config.toml
num_hidden_layers = 9
hidden_size = 128
n_experts = 32
experts_per_token = 2
d_expert = 128
d_shared_expert = 0
hidden_act = "geglu"
moe_layers = [1, 2, 3, 4, 5, 6, 7, 8]
router_score = "softmax"
normalize_top_k = true
routed_scale = 1.0
balance_loss = 0.0153
balance_bias = false
router_z_loss = 0.0001
init_std_router = 0.0114
lr_router = 0.00192
vocab_size = 8192
norm = "rmsnorm"
norm_eps = 1e-06
tie_word_embeddings = false
optimizer = "adamw"
learning_rate = 0.00226
beta1 = 0.9
beta2 = 0.99
max_grad_norm = 1.0
batch_tokens = [65536, 131072, 196608]
max_seq_len = 1024
train_tokens = 559000000
max_steps = 4360
dataset = "wikipedia_en"
Below are experts of layer 6 (counted from 0) of a mixture-of-experts language model. Rows are named router (the router's row for the expert), gate (a neuron's input weights, with its number), up (a neuron's input weights, with its number), down (a neuron's output weights, with its number) and show model dimensions 0-127. Each number is 128 + 24 x the weight over its row's rms, rounded and kept within 0 to 255. Numbers have three digits each.
Before each expert's rows: "comes before" lists some tokens at least twice as common just after its tokens as in all text; "comes after" lists some tokens at least twice as common just before its tokens as in all text. This comes from a sample of Wikipedia text that the model never trained on. Tokens count by the router's weight.

# expert 30
comes before: "| ", "; ", "- ", ") ", "i ", "o "
comes after: "| ", "|", "–", "201", "200", "199"
router:129117126109099163146098124122124095175104096084121136155121103105113129109100148111119150072095133134105148129125154116130132157125130126116085150079119083111130142142137154178124119146128102120172134100094133164108136118094090097160113122094108103047150151113118098134149158155138151143161143084097109144114138142136141147142141107121164106121166126142128126115140112094169125157110
gate0:168122146157147124157155179112166124149111119176108154127135145129089143112179131086130133125086080129159102146145136118164159099119132115081116138133109118116097146122140112107123121120138133108118160119118125126103105135146098122091117091171146123129162143109086104152125155156124135125136182103145100135095102173119091182128106121077119120119091083118130127115111145109087146130133
up0:134165153108092140128126110104112110139124128123063130151128097126132112095159113110148103100112121172134137126148122084138141138127124113079133110113124136097051107098143146116115140116128138119175137106119130130122133122137116110089153058139076107107118171148156154121147097136127107155104170115159162138158121143135132090155176130069126132134126144109140128120162094086124117139129
down0:121136134126077126126111117113134098163155109139108131134100110144154148160172121128139128129098125110098138160101144123120133098128105133102070126142134146100159188127127118167129116114127112133123106112114147137098129128176135113082128132123109200129091123079146097138099146129124187119148138172105169156083113128134107130138094134135128123123149109150070090073143099128112118127112
gate1:121134153107170127122124143132094111148119088132133158132141145099113151128067151098141106099121136162125108141098152172106121138109148167112122151121171066134138157153128144161179117139099132103101118121109106155138143123101134126113131165173137117121119108121108115158126096154107135131123166128094099124146182178116129113098111111171140150187150105114121106135156114120099153108172
up1:106106130121120146132129113132113106135143116100075129188144150140112160130116133115153103052147152139159163133149144135120079111086113127155073152152140085156137143098155152166153146124121138101160142110124170137122145124100101166132095164126102134142145137119108146145109131159115139108155104142109109160120137182116168133108131152137162114152141121140106076121107095132112091140151
down1:099139151149117144096147115109145165127136112164162100091164128123149113116147105163130123187126144141118143132129135086126165132147116108145151133145118189125130087136096168159110145139158131159119121116135075171129129106140134118125129094127130099133124138123172158098138125097171126113114138162144161110107060127157105142135150161082172142100144092135166130126112121096128170118138
gate2:126111118088103150100146130122143107124155084082146149144146126092111114132144131142145142154078131145116123143096118089126129087113124165122187112120116139143144123134134165096124123065150121113134098155117138143140172120147153132126119099133135169098108141158125099124138101121113142146140122159117133099142123055124120090132147114089115145072123165117171145152068125141136147108172
up2:143149074133110141124106094130127162145130142073147131104124150144150157139149092174121125109171157149152156089114127144144148113097103117134108136070093100099088117129127169148111148094117145136129151128088171133130108094093151107137117162124103122110116103125144120133128181138118146119118104081142153139115154092110107154153177136149120104153133087177135080145125143117124128133126
down2:112100142166125143125119145114135121090170128105128141118127119136137097117144166101150146156076130110101103153092106144165146092156165130125146101097166114117112068140146144110145119153104086105110119174122123141126104167122104164105098108123165157111084149129133121089113137097166096111101135172108158144173116093115149116120150143127142121109138132117121133124108071164154137139102
gate3:077141188166129139118113099117128142144090158114123126137178128111086150132103146143092155137097136110130126086120133113131101183141145151129144097114172132107099138108176121140116115127134136112117102094144119146099113112096141111148059092109138093111147138132151102110133130105160100138132105116107126121149139098178175132153141137078138138121117138140127126156142184095122136102097
up3:163127070105166139130144123115098158122100085124116160142085139195124119147174110158154125083153149187108168131117122133103149108133116098121113160149108122132165107122114168155160170139125138144130139123112154160147130144138128087119192136126145108087113111156138132142113110155101161085091123134141127126161127138107128119154137093152105127112161144135119126129120132096153118111105
down3:113175121067128138113137134116129134131106137144145130134138110106124071124124134153098147145131114135128120175120152123132143136148155107100107093092141181099107076117161096151176089114177123160145164098123110138121108148131129117103131104128136150142105187115178153115110120142128118150133135127092142125160130163115131140124134133140200149132127180105088118123136112097167111103137
gate4:137098114111095150099147153113114107132125142079100158138077112143143133122108136092092150117114113110101126145120125146153109117094171114086115131146111133139110145141113119111097152100122121177117117128089142098116117145118113169080097161108135107108109132115146135176087144115122118126094128174061139078116129147101140145148135134128145111083165132186108142096111132135082111139116
up4:129146145167128123076150141111120120117105117136091181152137129155092116148117126096123092157100134137123148097140065121127142090118142116182177102087134142126099177123118088122123136114127119132162111130178144098120135108084160093095130118092112123142102130169145130181141145123126162135131123122127124144083139122135110104160163152085127131133132161136165155097116117134093149118130
down4:166149123149099120141113121099136106110109164121142107115118130153091168097139164091088135125131133138188152115122165161158123106117147121115110211128146115094111146158124162156115130139113116133165130151108134059108119147150159141144129148139121152132116161116142101113107147125122134137113098164128155128133111151071124121152116140148071151123123135163121119100096088160105105120160

# expert 25
comes before: "| ", "0 ", "1 ", "2 ", "(", "3 "
comes after: "| ", "0 ", ",", "1 ", "2 ", "1"
router:130134142112108159127105116118124104151114108130181190130173126098091128128107150104122139092143122140100134152117159119126140132156141145101115120099127103094159165142137162142119149147101165146152135119086098127084144151150111079151117098116122091116204144124135135137102108164130154150139143118135104110099108140120117143180139119065167154104115132130137115102110128078149104129108
gate0:111095148116110150129161133093109145103149117114141138118152103109144170144134104089108151153098076135135112128112135127119119102133166115081156136126149146060142145138112091118076151157175138133100156125105075147077085099120139110129132101112167130133175169076154101147118136117130143144141144127113081134118118141151106142132114091139120112171109120115108113094114132139109104131119
up0:109119128124058095085127099137060098161150105103130118160139112130115125112169127134160113105131123186137139126146145151143141145130136110083078109111149115114089078152122133108115134158152138122148158131138106130084111100114144151084160088109072098131168169150100161143105132134130114126120123135140130132135113140169139136135169109122120158149109100124134117113123167098140131144115
down0:170129161125128132128152075172146108163161171141137143134106128110155169144112141121130116127139149140091173150097138099132103082124146141128112183147126139096137146125136133155113172113107116126115149127131189134144062120112174141138095122135102156140179148128144140138119151115090106114124145141127132164119086135122138124146110142112122136124094138138060089082146139135141153126146
gate1:122162150108159099142097145140113136128145095155092152115152148121145111127084151078125125113114153122119143176128158196137099165142132150130137161142157108107123143164150125139159126143084133147186128139110159114113139123124125142133135147123128112128106081109113121163094091136141186115134124120051114103108161132112155103149126120117135166130112115157109098110152137176101145119115
up1:106090091101190122124100116131124127144100106129088131145091141095084141140135138091127117109138149146149164115124122152107093136110116109174127167162138117131113100106155143166159089100137135078149135129103142088138154131117124160127066156133108137135151115128106143175106134117103107132144102145085118124115159169140153132110124141116151094150114134171107066105156103137121142117140
down1:099111147151133153104154110090149122110133109135141083151139090095118156116143095113117122183143132140118112146124143107130165138147130128185128079131133165118104081120144135147147139092179129148158132110156085184122150109092142105112142111120123143140125143157158116124115111109147108101145139139130143089163092096148133124097141134118178079120104107153157174127137083142144117130162
gate2:140125129116137106161106154119118122110143151101142142166151110109080114144104115098134128180106108073133148144122139131154133105108113145158157129100135116142185142086100119122098127120133144138096129171165111147166133137128081104109172125133144158121142129133107122111136134129090124129134167106119126084155114090129123106120142138109124094155135136123134170143012121134127151120126
up2:154130097119158143164125120126127135148137170087188121094137122160135149155113085136156115102187151136117131097145113156117133149056115124157107123115114155111112120116134164137102105122104178096118132127144124107150119125114106096138122185113103142116155140135121144137130151166124172127132138100144163107127129137118102142138130111136121062149136117147138076106118087094176096135126
down2:135137140095123130116159145113157108170102117095139129150116111139113093118135157133157128159159115075134114147118119165168137105120120114135180112085112146154157106131185147120118139104083087147103119206125132117122142157123155119123106112101167142106093148143125120108087121111131111134114131157108144111132113102077099138165115068107153104107142114115142108109095091132118141128106
gate3:131161099114108129121131145140129121156095138091133135115198161098083122132122185162078119096122135125109108147173144119142095174132143143108095158144161106107139152133138106129107129145121132111120170119114196124137134127116112100154127147100103122116165155136159141133117086119154166140154147107104151118126143080151157123126139117068130131134122127148134152144097139078116134104093
up3:109116097148124145156149132127083116126122113172118143134103104176137121117136144141165139101138142143172127131091102154110136155130139141121103140081116127158133145114108170172164143156109163149148128115137121163126101138132151126122112094152118154128106099155119072120134117163121143135110072116139125139130145147045093087142098155175124111132174139109135110150167165144150109137134
down3:103124113101111118178144125104109142132147150133131125111153114150106144149161117140154122139127135138123133175098138149134109136167190117112111060126095093143156108081113110157141108112140126146154148128135126168136109140130112118149138123143156119133140116104154124118150145148159135100137162073153134115155141140124134104137133136132255111130093114105144117143144140118139098135154
gate4:139103149100065163150116071159139120104105131113164180134116138130121169120131142134069119110115093144116149149131151092128102119100150102045083141151112121156133142133104127093108141152122162152122115122097122138102110131089111112125121130155121111115161129117152112151151128121111192160129121130105123107153124112145136147157174122100128094128120102158140121117076129132132129110137
up4:107140138149058137108113095105149134110127096113149163115104121123096146171136117135120096098084116144135116088110090132114135072129098117119128112129141143111164156102098097125139155147132112130119104162157105119113129118086122068146158106110076155139158133150099130129148117140151155146124161095116077116109117093152146160134143151085093096128156117110166133107100116105125155131125
down4:173131108101142120134131115146132080149115137150167117131123152171158163102113168129101131136150108143132118115143152141183140139120143143099139189095155122145109128152148096117108145116158128125124130127118108076146067128172193118150143143119097125119111169125139159117147151140128096160130118166144138153134112137109121121132118159132062149134138123164096128101144112081100114113163

# expert 8
comes before: "| ", "\n", "; ", ": ", "|", ")"
comes after: "|", "| ", "–", "; ", "^{", "°"
router:117131137123114144172115121157107091148123118140159142160159095122068143122116153096096146099138128127095140132120155106138111142148153092114127113141189092117120123100157156148117107137121096110148154113084171159132165149105091115151126132104115088083129150187119118128125116152112143117148178120112114135108161143148128158131133099116178146108140112140186135096119124094163141133111
gate0:131123122133136129143173156138132133117160096177144136160151112146121128124157104113098082166132130170139141132142133089159167094117138125078122116079123097103119144109170098103111118134106141135117155116138108117113151147153113146158131101100098110117140148116103135133110155105109126161142207129132076094115099125126118147138140138095125156088097097133087138169103147113085164127106
up0:145100164117119125111140150117096093131141098157121091155158085127129113139165131086134122130129139176121121163196122096126179138113122111102113112132139120096099100134126129123112127115103137181125128129128100121095138141084139108076161108168109104130113160126088130165071162155147094129110115129124128167145104145114141114138118114117127127160128152110145108112146115069146092099158
down0:145103115155135108113114118137106136174176130141155128124096147112080152149138146137164092085155099121094104141108110163146111101119099108121106109102146127148127147104127155112097144128097109137107081101114167159134101130132132119132144134139137146109163160148103124125122099115103113108147126167146183115128134161121137155155108185112186162126095082148110097078119122144120147107092
gate1:072143137127145091153120137133088122153143113161141132111105144099133159163084139091145149123104144132129118163144163156119090136092142184119110140135158096123108163122133117146162107157047111139131134137119129129113145114095141127108105155122128107140121089113100092136073112125087148132113129143068112104123189159158146123106115104117137150132149134104128101152106112116138149107133
up1:106110126120150145115101129133092108138144136104099165134127128119089129149098169130172135100119160135156143130135137168130097159087109143152085165136142071133138113103116145150115148143105126091127143145121122096152131129127126188122095158094103155106152110137124153125074122177104098153159084117111134164120170165156161136123105143122157115118136147156084072121114139110117125139137
down1:131087127118093134120134111105179164175128108111140111111145106093139084113123060147101124170151115119113165127130105064114132119144126074124111107108111161154134134127161069158125134139159139121146142122162128154135123112161130084134107095166120104127101175137158124126146098132198133106125140131155145131112105139141125124112141124132146125136113155140150171116176154127123125125141
gate2:103135120135136152124097121102105136101177162156129123123157139099135137115133128125141116131145136143106133175137117056164140128099133091162180149109105123130110107158137136117127093117135121150134121173134146120125162136141121114100151103134159113122130106152125144116093126098075151173134146138126138108131133048129131134105134140068123113101111141126162126159049097128131168115143
up2:143118114127106149114110119118140146122149153087160110111118114133107139120121103138121124103163146156143150069143134156141174150117099132142101154118086120120115134120109147123104104086143151081143146125124126139120108146098107112143126163102116121105165105129156140171175120178089133119144131106173139123180177137124144161154127119152123092128167067188172123136094118115126125141099
down2:135102145144129093157101107142145116106157123155128114115121115135131112128054155093170136171120146116139131116115102148130109118141151135124113148115132127134123122118140181141131122149105083101129119162106107132107088149116151131102156113114167102145127151139129090121113119099106142077144116129127119094169124117137149087155154099096084092148147163117086117102133065176169105166125
gate3:137123128115113158141132110158107118147133131105156127134158159135107144114103136141101117068130133118131148120106141105142116166161159128127124128139166110065113157086106127135126117129108104164175115122111171126107183100112109099135095093072122083100176140158123125141135125122129083165123133109172139130116147117155157170119160129097139138131149109145160158161107185108138149126115
up3:124102074152157115109116134139123126152116118162125165136114150147145102140131143147160156139157114122161063112143111120143146150108125174124125154129066116138150148135095136153177109172127136137103147133115113139173114130129140113119116127155180121126092075164096113098077126145128139133105077128155134138132093122106096106107083097114122129154183141136150130153150131119141135147098
down3:154114107134119104111114077119137090145129154141133129132206126104095082139155113111113165180095146151109129115115145124123109122153140124124138089122112084101101117109144094185147116162135145108113110114081084166104157135148099133164087137139135114119129149140139141142081137105130151142154088121102185107097130139108122090157124132109135125108149136153156127145148135090136107131132
gate4:131097161120112137116142118160158144102115172146131139106132108164142172127154149158093117137123129143099136113125133118130147144145144084080100130153128103099121137107116128093138149121138146177099137074077143127081137146116106154119112156141074141107116140104141120150104130109127126173124130149092151103144144121137113105168148095086139120141132100171147183121098115142105081126183
up4:148132137115079136136153133146118123118126155120085167128085154145102138114150122143128107136132092144085119144122104129111079103123099179145141114115134170150177139140117109122117114104126158106154089140185119143124103126128121118096156102124137106137156145137087166146101100135184143113112124076160075133079124102126118137111139164116100122163125129087129128135146099095114176127117
down4:135141149092087139204124133111097077122091102099144086129096119129099126130174152086115126115162152139132106116110122081154116136166150118140083144108138131149125140172124140135127122094141171117109146148124149113125159164170112124131094118129092142118112136119136105165081139123172151139150146155123144132155143108133151170114125122180110167099103135100124136110110114115101156122114